Weights of a small mixture-of-experts language model, trained from scratch on English Wikipedia.
Training: a variant of SOAP for the experts, 315M tokens, 4805 steps.
Below are experts of layer 6 (counted from 0) of a mixture-of-experts language model. Rows are named router (the router's row for the expert) and show model dimensions 0-127. Each number is 128 + 24 x the weight over its row's rms, rounded and kept within 0 to 255. Numbers have three digits each.
After each expert's rows: "mostly gets" lists some tokens that are sent to it at least half of the time; "gets" lists some tokens that make up at least twice as much of what it gets as of all text. This comes from a sample of Wikipedia text that the model never trained on. Tokens count by the router's weight.

# expert 242
router:128103108160122145119153121163143110153094102095108143098143100105087103116104141104148107105120161135177154167140117142138124162142143133140164098134131114125103160110161157124168103096163100165152142136155117155093105151101120161135140105164105140167145075104107150104170109156150115158110107133156114146147121098094143163116147167115096141138150163151095121140114154140154110110132
mostly gets: " Country", " India", " Geor", " United", " Is", " Russ"
gets: "ia", " United", " I", " Al", ")", " P"

# expert 82
router:132101108161128145116152121162145107157090090090112143097149104108091098113110136108152104098124156147172152156143119148143109156143135129142167098143132109132104167102155164116168103104159101168149143125152133158099116144106130169132142099167102133162139090095101131106171108166145109158114104135158117138144118098102147158124155158106096149138141167149092114139111145141150107105119
mostly gets: " band", " rep", " election", " cr", " there", " o"
gets: " s", " p", " v", " b", " t", " res"

# expert 205
router:118122135107142137131146096150135126158135123098120169128109171126119091125143091124151095108071108172129150139091138105120140102157151112146139127157065118190124134101141135123129131119126111176135189161153068163106113162130086154115134122142117135134132145157107142068143137141144123140105114101148108133142116116107168113131147134111111177128160124114122154131157163110160160144118
mostly gets: "ug", "id", "ailway", "urr", "iber", "iel"
gets: "g", "id", "d", "ad", "qu", "il"

# expert 146
router:133102109158121150117144119158140114150098095088106143101141116109098093117094145106154106099124150141170155171140115140142119154146144131145163098130128116128107161105162168112147103095160097168148146138160114162096112150102127166131142106162105127164151085092104145107168117159145108154118108139155109144149122102093152164110155158109097146128141165158098117145117156142160100101128
mostly gets: " dis", " qu", " re", " Aust", " tr", " suc"
gets: "-", " s", " S", " re", " r", "|"

# expert 92
router:129107114152129151114146130159148110153089091088110141103142108103088094118101143098151105097125155136169153158150111147138118160137143133143160100129131111121105165104159163110157098098158111165152148126148120157101108152103120164137144104160109136169144075097105127108162109165152110157123104134166114144146122104099157158126159161105095149129136163151091119143122149142166108104135
mostly gets: "03", "06", "98", "97", "05", "02"
gets: "a", "0", "i", " it", "00", "05"

# expert 21
router:126107112155134150118150118161147109152092099091109145095147102104093098113110138104152104105117153139171152158141112138142121158138139132145167096138128113133104165103159161114154097094154102167148151131159123159103115144102125165135147105162102129169153082103108132109171102161148114156120104131159113148144115104097157166118153169106086146131139167152097123144112155137154108109133
mostly gets: " son", " death", " year", " book"
gets: "\"", "th", " first", " season", " year", " years"

# expert 36
router:128106110160121142109148125165139105151090098093111141098149118099087099114106137090153106100122153145175154168134105137144125161138152137146163098127127113117106155110158157115160098096154099163149149134153126160096116149105121166129136100155100134162139070096109136107164119154148112162124113136160118152142129103098155166114153165104089146128142164147090128149122155145159118114124
mostly gets: "91", "93", "92", "01", "90", " —;"
gets: " ", " |", "20", "19", "01", "90"

# expert 209
router:094084112147132115137114141135162112151117156116140126101141152116104127118113124137134096116085143189146129107154131152168130098112111137131145079168135136170145161105122155146099113128125091154132128116119139166124136139084143123114160082123134112146161172115090110097126117121138098135110097091152125137130109110095161135097146135091114125168176192140108087167130128157099163133126
mostly gets: " b", " B", " ch", " tr", " Th", " th"
gets: " b", "b", " B", " th", " Th", "h"

# expert 130
router:134105106162134146120155132154140110158092104095114143100142101108092093111103145110157108104119155139171151168146119125138121158146133141141161093134130120129105166100159165119161102095166106169149142133155116160096114154104123168125143101162106130161150087102106140113163114163151104150121109133156119138158126101097153174127157163105092141126144169153106127135117149137159088108136
mostly gets: " oper", " rel", " team", " ass", " run", " res"
gets: " for", " in", " with", ",", " r", " and"

# expert 216
router:108105119169135156098170136157152131133093101118083140114137142129075110117140084141142125128087145139128124141133064147154122166134170113128174143133123144153111130096134143091170070112125147137134155121136136126136128118076152128150141114148109137174125142122102151124139125146125072209132133127144121159112118123089116138100138143139135157116158121149122125147134118153193128132110
mostly gets: "20", "19", ".\n\n", "===", " |\n\n", "18"
gets: "20", "19", "18", ".\n\n", "|", "0"

# expert 42
router:128104113155125142113151124153143105157092097089110147100139112111092098117106138101152100103121159140169153162142115134147115152140139133140167096123136112134109165102157168121149102101158099170149142133144122160095107148101118168139143104162106127169146075095106137108170113158146111153120106131156114142154119094101145175113152158105091146125145161156098120130111152136161097097122
mostly gets: " acc", " during", " for", " contin"
gets: ",", " |", " in", " of", " for", ";"

# expert 105
router:131110115160123147115152117156151103154090101094113145095141107105098101122099139104152099103125163138176150171137114149135118169141138134140159099131137126133109159101156167119159102100166091168148142132154113153099115150101119165126143102155110127167149076092105137107176110168152110154124111140159121143147122100104150160104154165112098149135143157150096127138118148143161108108131
mostly gets: "In", "ween", " around", " College", "',", " through"
gets: ",", " in", "|", " T", " K", " In"

# expert 250
router:145120112140093143132132114122174105134130117129115117114146175119130129113124132143159115089039127170139132102106143108159143114127161145126127108210126117124095118098136163127143121116113089154140119115144133150120135168114103152151149073126122151137146152122101160134132113144112139154098106110164109117173089108104102130097150156118112110170130158135109113154092141121141163075120
mostly gets: " f", " F", "-f", " ph", " inst", "ilm"
gets: " f", " F", " p", " t", " b", "f"

# expert 120
router:124106117155129142112151135162136109152090101095112147097144113108094103118097145106147106099123158135164152176129118136147116160142134135148165098117122111129107155100157163124171102093158097166152148135151135153095114151104124163125143103158110128167148067104111131106177114156150120154121106148154115145154128103090158163117152159107094150139145165153105128143111157142157095105123
mostly gets: " now", " through", " near", " join", " in", " would"
gets: " in", " to", " of", " on", " from", " through"

# expert 170
router:138102106157132146119148119159140109155096097094107137100140106107105093120101142113155105108129148142168152174138111145146118169143147137138168096126132117124111160103161163115167103098161107164143142138157120154098120152102119166140145099167116131170148079101101137111168108158150112160122107132159115148148117106094153162113153166108094145124142158154095121147102150141162105103128
mostly gets: " Oct", " Nor", " San", " Feb", " −", " Dan"
gets: " S", ".", "0", " |", "%", "19"

# expert 2
router:131105109158116146117145119158148105160097098091109143097144107104092100116096145112149111104127157135170153163147116137144123163144139138143162103124126113127107166099158165116165100091161097166150144139152129151097108151105116165135138104159106129165150082099108137108170106165146112160119107149158118147148123096101149165112155152105092144129147158147106124149109155135157097098123
mostly gets: " was", " Born", " being", " is", " became", " were"
gets: ",", " was", " |", " is", " of", " by"

# expert 99
router:130105108158133148119147119155153113155090102094105146096135117104096095119100129107151100105113150136170148163137116135137116170142145133144169091132129113132107160105156162115166103099156106169153144128156121163095114150109126163130145103166110130166143067093102141104167111160140109163126105140153113141149120107105156165118148157107100149129140166148087127143116156135160109107122
mostly gets: "65", "53", "57", "68", "63", "55"
gets: "19", ".", "6", " f", "0", " C"

# expert 128
router:136105111149132142122152139153150107157091100100117141093146106108091092117104147105151104097124159143168148173142114132145114152142148139145167099124120112126100160104155165121157099098164097169157146133160120158096115152104122165123145104164109134169152083104103138111168113157148110158118108145158118140143118100101147167108150158105101147133145163149096122146110160137157102100128
mostly gets: " de", " their", " m", " l", " local", " in"
gets: " in", " m", " l", " to", "'s", " from"

# expert 208
router:140101111162139149122139128149142110154097095096117145098148105106093103118095146111152103106121158143175153155149113152139113163140142131142166102126131117125109160103160167117163102094162100168149146131156121155097109151098118165131147099159107132167154079099108148108170112163144112163121109129152113140150122102101159161120156157112097147139144165150091124152112145132160101109127
mostly gets: " Un", " U", " Ar", " Pr", " C", " Gre"
gets: " C", " S", " L", " P", " A", " H"

# expert 70
router:132106112154129146114149126152136115158096103094115149095146105110099096122098151102147108104126153149169152166139112139145117165144147135139163094131135112124110164100150164113167102099167106162151145134150127159097115150098122161137144106164109141168147069092099142099168117152146115162120107133158112141153125102091145166121143150105096152138133162149093121142118149140166101098130
mostly gets: " t", "5", " e", "0"
gets: "0", " t", "1", "5", "3", "2"

# expert 156
router:144112106160129149110145129156137105154091098094107150091148097104091101117103139107150113101121165143171152166141110130144120161142136129138165099134130117133103170107161166112156098104155111163150149124152120155098104149107120169123149109163109135170148071101108135110170116161150113158119112140153111147144125103095147167106152161111098151133138158151094124148113152138154104103129
mostly gets: " during", " in", " suc", " between", " de", "uring"
gets: " in", " of", "19", " a", " In", " at"

# expert 90
router:140108101157124148116142117159146123152096097092112143095144110106093101115104139107144108099124150138174154161135112143146124156134145130149171097133128117138109170105158163116149101087159099166151142135156121152097109147104122161136149103160107129170151078081109136103172113159143115154120105138157115148142117104096149159103149162102095150124144163155097117144112151147162114101139
mostly gets: " until", " since", "°N", "He", " Bel", " while"
gets: " B", " |\n", " D", " ", ",", " He"

# expert 159
router:113108108163122148108147122162146107158095102090112143101142109104096090115107142094147106103126147147167151167133111132137122154140149128141162102130128120137105163100158162121158098095161105167153148135154133158101105156108118164137140097160100130167148073103102131112169112158153106155118110138160114137149122099100146160120154160106091145137142168152097118150105147136165105109131
mostly gets: " mi", "ague", " —;", "osition", "}", "urch"
gets: " |", "5", "}", "ation", ")", "ition"

# expert 183
router:131106110165123143123146121159141110156088104092108146099137116102090100113101138105149105100123154142172153175138120135147123152146143132142163101121138111131104163100161165122152101094152100168145146134150129154095114148101119163124138104161109134163147074098105134107169116164139118163120105135160126145151115101095153171123155167108087144133144161155099117147116152141152101101132
mostly gets: " •", " ·", "ceed"
gets: " |", ",", ";", " (", "\n", "\""

# expert 29
router:129105107156125150107152123156146103154090096091110141099139105103101095116099155095151105103124143141169157163139116140146115159139144137144165100132132112132106162104157169121155102095159109166145150127149118158098113153106123166120143096161104135168150085110109148106173106161138113154121106142162111148154125100095140163110149157102094144126137160152095124146110161137159095116133
mostly gets: " Go", "|", " Pe"
gets: "-", "|", ";", " He", " |", " Le"

# expert 219
router:137102106157126145113147124160148106156092102098112148100147108108091102124110145109151109101121161146168146160139113136142115160138138139146163096130130110128108167104159161120159101100154095165147142129147126157100113153101121168131146104162109126169155075096109135109177113163149110154119106138159117151148115098093148160111155159102096147128137161150079117143112147141153099106135
mostly gets: " em", " j", " im", " am", " N", " co"
gets: " N", " c", " C", " J", "S", " an"

# expert 109
router:128099112151127140114151122159153106160097103088115149098141104113086095113096150103148107098123154139167152166134115133140123160143148131143163098134126115124105164103157163123158094096157091167151142130153125157100112152104123166130142103169104136169147087099108146112169112153141111161114107130155116144146119099089146157118154163104098150136141164157095122138104145136160102101132
mostly gets: "″N", "rd", " band"
gets: " |", ":", "″N", "L", "0", "K"

# expert 211
router:129105108165128139121147131156141106153090099090107137094140105104091094109095138102147100107121156139175153164149115139147105159148141133148163102130133114129104163104162159124154098110156103168142145130154128159097115151107120167136143100160105127166157078096102134110175116159144108155118107142161120136145117105103144165114154164098095150122145158154100128145112148139154100101129
mostly gets: " dec", " national", " sup", " than"
gets: ",", " ", " (", ";", " was", " dec"

# expert 154
router:119105113163116148115145124152142110153092105095106152093138111102093095118097143104152105103120145144168151162142102139144111173145135129138166100135130111132107164109155164112158106097157105166149143130153113155101115145109114166126149106161108133169156081098107138108170115163146106159120106128153106148144122112095153167124147166103096149122145163151090122142105157141166105102133
mostly gets: "  ", " Cal", " Char", " II", "13", "43"
gets: " ", "19", "13", "12", "17", "–"

# expert 225
router:148101113163127148111145120157145109153098100099120141098144120105095098116115149102150113104126153137174149166135108138145115170142145130151165104136125106131104168103161166115155103100163101170144145133154124162095109147104125167127147103164103134167149084104106133105162108164147106162120105130161117149149123102092154161113150159106094153130143161154102120142106151139159096107126
mostly gets: " se", " Que", " round", " pass", " two", " some"
gets: " se", " two", " the", "-", " M", " first"